config = dict(
    d_expert=96,
    d_shared_expert=128,
    hidden_act='clamped_swiglu',
    normalize_top_k=True,
    routed_scale=1.0,
    vocab_size=8192,
    norm='rmsnorm',
    norm_place='pre',
    tie_word_embeddings=False,
    optimizer='muon_variant',
    lr_mult_o=0.651,
    beta1=0.95,
    warmup_steps=50,
    train_tokens=392300000,
    dataset='wikipedia_en',
)
Below are experts of layer 7 (counted from 0) of a mixture-of-experts language model. Rows are named router (the router's row for the expert), gate (a neuron's input weights, with its number), up (a neuron's input weights, with its number), down (a neuron's output weights, with its number) and show model dimensions 0-127. Each number is 128 + 24 x the weight over its row's rms, rounded and kept within 0 to 255.
After each expert's rows: "comes after" lists some tokens at least twice as common just before its tokens as in all text; "comes before" lists some tokens at least twice as common just after its tokens as in all text. This comes from a sample of Wikipedia text that the model never trained on. Tokens count by the router's weight.

# expert 41
router [129 135  78 112 112 156 130  70 141 127 137 160 104 149 139 127 154 124 111 156 178 150  92 127 119  94 162 140 140 133 130 162 139 105 113 159 132 153 112 173  98 132 117  87 159 149  89 116 117 175 123 108 124 112 146 153 126 172 125 141 121 158  66  96 157  92 121 153 124 127 137 147 138 130 171 104 146 128 110 149  73 115 149  97  91 131 101 155 146 130 135 156  91 100 145 127 129  96 148 129 167 105 111 127 148  99 143  83 102 156 158 137 129  99 125 146 132 137 134 114 161 112 124 138 125 150 101 142]
gate0 [171 135  83 165 100 123 119 142 104 133  97 145 107 162  85 178 134  94 139 128 121 102 112 132 100 122 140  94 123 123 121 116 132 103 133  77 162 145 135 129 133 104 123 100 147 163 125 143 148 143  89 136 135 108 121 142  99 108 149  97 157  89 129 151 115 105 137  94 163 151 147 117 111 101 168  94  98 129 131 143 164 125 142 120 117 148 120 113 121 169 131 136 100 130 125 162 103 115 152 133 154 104 118 185  94 110 153 114  76 156 120 146 150 153 116 141 128  96 136 169  90 134 188 110 127 123 130  89]
up0 [134 179 116 154 133 151  94 182 132 137 190 135 136 158  76 115 158 156 141 153 129 138 155 120 142 131 140 162  95 157 109 127 141 107 103 110 117 128 146 114 109 147 123 116 136 145 149 157 133 148 174 128 146  87 110 134 150 113 102  92 120 152 115  72 162 113 112 181 144 118 135 137 181 107 172 146 111  93 120 131 101 122 106 128 136 169 143 143 135 136 149 142 112 135 139 128 120 149  93 125 145 118 132 116  95  97 141 117 176 173 113  97 118 120  93 128 124 131 141 174  91 156 140 144 140 143 113 157]
down0 [139 132 100 140 126 149 116 145  96 153 119 114 124 119  92 128 176 135 127  85 133  87 139 142 156 118 169 145 164 163 133 118 112 116 142 140 107 143 103 106 129 117 158  67  93 112 114 117 133  96 169 111  97 175 117 139 151 105  91  63 147 131 119  95 126 113 115 164 108 122 134 120 104 115 134  68  89 115 129  81 128 111  78 151 146 150 134  98 103 148 133 113 113 135 101 135 171 139 154 102 117 113 104 132 136 122 126 150 125 103 135 113 158 154 110 158 135 102 109  97 188 135 126 109 148 123 129 114]
comes after: " |", " the", "|", ";", " in", " a"
comes before: " |", "s", " to", " of", "ing", "|"

# expert 18
router [ 92 123 128 161 152 161 119 133 118 106 119 129 140 157 142 115 117  81 141 144 141 130  84 140 106  84 125  97 144 157 110 171 117  85 119 117 134 128  94 156 138  93 117 165 137 157 126 136 109 195 125 142 130 127 140 116  98 117 119 120 104 145 102 119 173 105 146 149 119 114 120 114 151 141 119 138 168 130 128 138 142 115 130 142 124 146  82 121 136  95 124 193 103  95 156 133 152 158 126 117 147  88 178 149 123 120 149 107 109 162 154 165  93  97 139 148 115 143 118 105 197 135 153 133 142 109 112 163]
gate0 [150 156 150 112 190 151 129 126 118 154  93  91 102 132 122 133 132  98 142 126 140 136 109  99 166 140 115 157 116 171 139 148 134 110 120 121 107 122 129 119  78 145  82 109 130  82 156 124 113 156 131 123 126 111 131 126  97  72  95 137 105 136 134  95 148 161 123 150 135 110 132 188 127 142  89 150 139  94 169 160 110 103 123 139 166 141 126 124 162 126 115 142 118 129 142 104 170 165 120 124 157 111 151 142 120 120 121 134 156 140 127 110 145 171 145 160 111 107 139  65 126 142 127 140 114 111 115 197]
up0 [166 117 139 145 132 155 154 133 120 123 160 174 109 130 151 139 156 110 120 155 123 130 111 163 119 127 141 167 126  75 128 111 146 154 124 119 112 127 116  88 130 153 123 104 156 143 101 153 159 139 139 163 126 127 171 167 166 176 126 121  90 121 143 131  98 138 127 173 153 174 128 119  85 141 141  92 160 137 146 162 127 111 141  66 112 123 132 154  96 166 138 167 105 104  98 131  82 114 105 124 134 146 127 138 107 132 149 119 154 163  86 127 118 165 131 120  91 125 125 133 140 120 145 118  92 122 144  69]
down0 [141 127 111 126 136  92 110 110 128 164 134 149 113 135 161  71 110 112 144 119 123 106  65 107 119 138 151 164 156 167 118 117 130 121 127 118 109 190 127 151 141 133 138 109 124 120 134 148 102  84  97  89 150 133 146 166 135 142 122  94 140 180 136 149 150 125  85 104 168 146 126 134 118 146 129 148 110  83 106 103 107 108 123 148 141 121 142 117 107 116 135 159 121 110 127 120 132 117 125 123  93 111 106 165 125  92 129 114  43  95  86  92 106 136 148 106 138 118 128 100 132  99 156 118 102 105 167 125]
comes after: " |", ";", ":", " by", "N", " \""
comes before: ".", "N", "W", "B", "O", "L"

# expert 10
router [129 139 118 128 124 180 131 119 119 121 123 148 105 198 164  69  83  81 154 125 171 165 130 119 101 118 121 133 145 149 120 152 120  86 139 141 130 145  70 108 121  88 123 144 140 146 133 144 125 154 131 110  94 139 101 104  89 174 154 123 123 132 124  86 160 120 115 127 124 140 135 126 152 119 122 100 179 134 112 166  96 124 140 128  78 121 139 144 134 104 152 147 109  99 140 124 136 129 145 140 143  98 113 127 143 147 117 145 122 134 174 153 108 132  88 172 121 102 143  94 142  97 145 124  95 145  87 148]
gate0 [141 115 111 152 123 120 178 161 123 166 130 123 123 130 134 145 122  92 106 134 127 155 101 119 154 144 114 141  83 157 169 136 174 135 161 117  76  91 146 121 148 112 143 156 102 156 128 133 146 128 125  80 167 151 142 102 152 101 156 123  99 133 166 118 129  78 116 150 122 136  98 166 160 126 115 130 139  70 103 111 143 113  99 113 126 120 182 159 171 139 140 141 100 149 130 105 109 142 136 139  97 108 143 145 145 147 154 109 122 113 150 135 107 116 111 128 139 137 172 164 185 118 119 142 159 143 100  99]
up0 [118 133 149 145 109 134 121 112 117 157 127 117 138 156 152 124 169 134 152 108 117 106 109 125 169 119  95 143 103 174 133 100 116 115 128  96  96 109  95 166 142 120 118 141 158 126  99 165 102 113 133 122 145 147 111 165 117 168 129 129 138 159 133 160 137 109 131 126 131  99  93 108 134 107 132 135 137 161 108 176 124 144 141 148  97  90  65  95 143  82 117 158 109 125 130 101 162  76 147 130 138  84 164  79 112 142 112 110 124  98 139 114 126 104 163 145  87  91 156 106 145 139 116 174 147 133 150  89]
down0 [125 185  99 121 134 183 131 161 115 134 114 156 100  91 137 128 138 132 114 123 108 140 125 101 112 128 171 127 141 126 134 121 129 133  98 130 117 163 146 118  91 122 166 149 164 125 162 145 144 141 132 165 135 103 166 140 117 170 185 151 191 110 138 120 158 114 130 147 161 152 123  85 132 123 149 106 159 130 169  86 116 122 118 128 146 146 125 122 120 119 138 139 150  95 121 121 102 143 155 100 121 118 123 137 118 118  84 174 187 156 151 149 119 162 154  98 119 125 121 151 150 185 103 110 147 123 112 156]
comes after: " |", " (", "|", ":", ";", " $"
comes before: " |", ".", "–", ",", ":", ";"

# expert 37
router [121 161  87 136 113 132 128 146 160 113  80 141 119 140 177 145 146 141 151 113 154 146 143 139 118 112 176 165 141 164 114 118 117 142 153 171 129 167 129 167 130 104 100 158 177 108 157 107 108 159 136 115  95 145 154 129 100 155 154 170 111 160 136 121 108 122 163 144 180 120 133 143 127 107 131 128 128 156 137 143 106 128 146 111 117 117  93 133 115 124 135 147  91 102 170 143 135 129 117 158 159  99 151 150 136  78 182 109 137 181 164 156 131  97 105 131 123 115 141 114 173 109 138 137 109 129 114 104]
gate0 [163 178 128 116 109 116 106 177 149 100 129 125 131  93 208 106 142 145 150 137 124 131 136 112  68 118 155 131 151 134 134 128 144 159 114 105  97 141 149 114 142 136 138 138 161  77 114 111 110 119 100 114  93 119 106  89 106 141 111 142 146 158 103 117 129  91 128 159 126 118 177 153  87 142  68 146 106  96 123 139 132 144 130 136 119 101 116 151  98 127 133 142 117 121 130 131 105 138 142 154 150 145 131 117 155 116 154  94 131 160 102 126 169 130 107 135 192 121 186 149 132 136 156 111 136 116 121 140]
up0 [160 106 119 119 141 155 132 147 108 142  86 144 145 148 138 139 127 121 145 119 130 116 108 127 134 114  46 129 151 111 121 105 119 164 137 130 115 150 148 128 133 101 117 138 140 154 107 117 123 163 141 121 144 121 164 105 117 138 153 117 128 176 136 118 133 135 194 173 139 132 147  98 161 117 136 124 138 132 147 122  84 108 106 136 121 116  78 131 117 133  71  93 155 169 123 111 110 102 163 139 138 107 145 125  63 136 117  79 142 121  96 111 196 156  98 142 133 140 162 126 112 133  99 125  91 141 107 102]
down0 [171 135 117 123  93  95 118 149 123 164 123 103 149  94 144 121 177 137 111 133  88 133 141 120 144 174 161  82 140 151 103 119 113 126 119 127 100  88 117 121 130 121 138 129 131 110 112 116  97 102 135 166 114 111  93 103 126 150  60  81 135 177 112 144  92 111  90 100 118 160 177 125 111 110 109 150 135 115  95 138 146 156 155 114 139 154  88 179 114 132 124 130 106 156 149 111 149 126 114 103 132 137 129 129 155 121 131 145 178 106 130 104  94 147 140 117  85  97 164 110 106  97 118 110 118 136 111 130]
comes after: " the", ".", ",", " The", " his", " that"
comes before: " was", " is", " had", "'", " were", " has"

# expert 4
router [164 154 128 129  85 151 143 119 170  91 138 106 132 145 121 109  96 124 142 141 145 133 112 157  81 101 155  84 133 125 156 147 104 115 151 146 137 138 125  97  90 146 108 131 144 138 115 136 102 154 162 101  82 100 146 160 104 152 129 157  93 174 102 118 141 137 114 142 166 137 132 152 168 112 109 112 114 160 140 121 104 108 131 144  91 182 129  78 171 103 113 131 105  86 140 113 130 134 134 118 139  98 150 167 148 142 140 143 102 142 148 144 114 116 141 168 124 144 167 111 162 140 131  99  70 135 136 108]
gate0 [116  76 140 129  97 148 103 159 110 131 119 142 155 120  92  65 146 160 135  75 109 141 102 116 100 112 138 100 146 146 112 100 145 110 145 117 129 148  94 106 168 139 132 150 140 163 144 158  92 141 116 134 104 153 173  99  94 160 127 152 144 114 141  94 138  87 143 116 133 120 107 155 156 186 126 106 123  77 110 158 151  90 114 122 105 152 137 125 127 131  98 127 138 125 151 126 166 137 138 101 152 135 110 118  90 113 172 130 134 135 158 144 126 118 111 115  93 169 113 113 118 155 146  79 153 117 139 149]
up0 [126 117 122  98  89 180 103 113 160 147  98 117 160 134 142 168 118 135 117 130 133 130 131 147  66  69 127 132 115 123  93 147 140 113 160 156 146 118 143 136 152 150 187 149 119 107 138 151 103 107 128 125 126 101  95 114 143 168 135 123  89  95 163 134 173 125 165 107 133  89 148 144 151 104 106 108 127 126 104  69 115  81 121 115 131 144 116 112 155 127 108 146 135 143 139 110 167 139 126 114  82 121 128 111 144 168 117 138  81 111 136 141 103 129 136 148  94 143 123  89 125 108  78 127 122 128 155 122]
down0 [111  96  58 135 126 149 157  61 127 120 131 118 122 116  76 149 103 168  97 111 122 125  98 148 108 126 140 115 144 100 159 120 175 134  99 114 144 146 147  97 103 123 164 140 148 141 129  97 124 144 137 149 127 134 137  90 155 120 111 166 129 121 107 167 132 121 137 174 114 149 149 147 123  94 141 119 127 126  91  85 157 116 143 134 176 118 119 146 143 133 141 131 151 115 136 139 132 132 132 146 139 111 161 197 166 128 104 167 151 130 105 110 119  85 167 136 101 151  94 140 111 147 118 132 107  82 129 108]
comes after: " the", " a", "-", " first", " two", " three"
comes before: " of", " |", ":", ".", "s", " in"

# expert 28
router [120 127  86 109 139 173 123  99 154  99 114 140  95 131 142 114 154 125 121 121 147 124 111 141 117 121 178 157 149 126 140 144 104 125 143 163 133 139 129 139 121 144 126 144 160 123 109 131 114 126 158  95  81  92 107 128 106 138 145  95 119 147 113  97 182 115 108 163 123 131 134 116 159 107 166 106 170 140 130 125  99 127 160 129  88 148 112 105 161 137 190 159 122 117 153 109 119 115 174 147 106  93 109 166 133 120 138  91 119 140 176 134  96 109  95 162 162 117 147 121 150 112 151 142  67 128  82 147]
gate0 [ 81 141 130 157 142 108 115  98 121 100 122 103 140 150 133 116 142 150 161 141 133 172 124 134 157 131 129 139 184 127 121 112 124 136 137 175 108 158  97 147  75 145 136 125 147  89 102 113 124 120 126 143 116  98 103  98 106 120 145 118  90 144  93 167 107 100 171 158 150 120 108 123 141 156 118  78 145 100 129 138  99 117 110 139 145 126 135 118 149  91 117  88 169  82 129 151 123 117 160 100 116 110  56 111 143 154 146 141 130 120 143 116 150  94 114 114 111 139 139 101  81 103 127  74 135 124 154 117]
up0 [137 128  95 175 165 174 116 150 132 117 105 141 124 188 145 136 110 148 159 135 157 128 124 138 145 143 142 123 131 100  83 121 153 135 128 113 141 139 110 134 104 101 168 185  62 119  86 128 120  87 107 111 119 138  81 133  95 120 126 131 124  96 134  92 131 147 126 139  97 103  83  85 115 136 146  66  93 104 153 120 138 177 140  96 147 146 173 131 129 138 125 144 100  96 138 116 133 152 133 135 120 134 126 176 129 128 157 153 110 140 134 122 143 115 108 149 121  88 144 129 126 105 157 111 118 146 107 148]
down0 [ 98 140  97 154 114 126  97 140 157  99 130 159 116 116 121  95 135 133 155 120 132 140 151  89 112 138 137 132 135 148 128 109  78 136 129 149 114 106 137 113 135 171 130 124 140 132 130 122 131 119 152 171 177 159 122 102 124 106 153  88 110 134 116 114 108  89 161 140 119 152 143 149  78 114 175  88 156 154  90 109 134 108 153  98 117 119 132 132  96  69 114 145 108 144 121 164  95 155 121 134 117  66 111 108 116 160 137 102 174 122 110 140 154 113  79  96 153 139 114 154 128 100 115 101  97 157  99 151]
comes after: " |", " was", " were", " is", " be", " been"
comes before: " |", " by", " to", " in", ".", " as"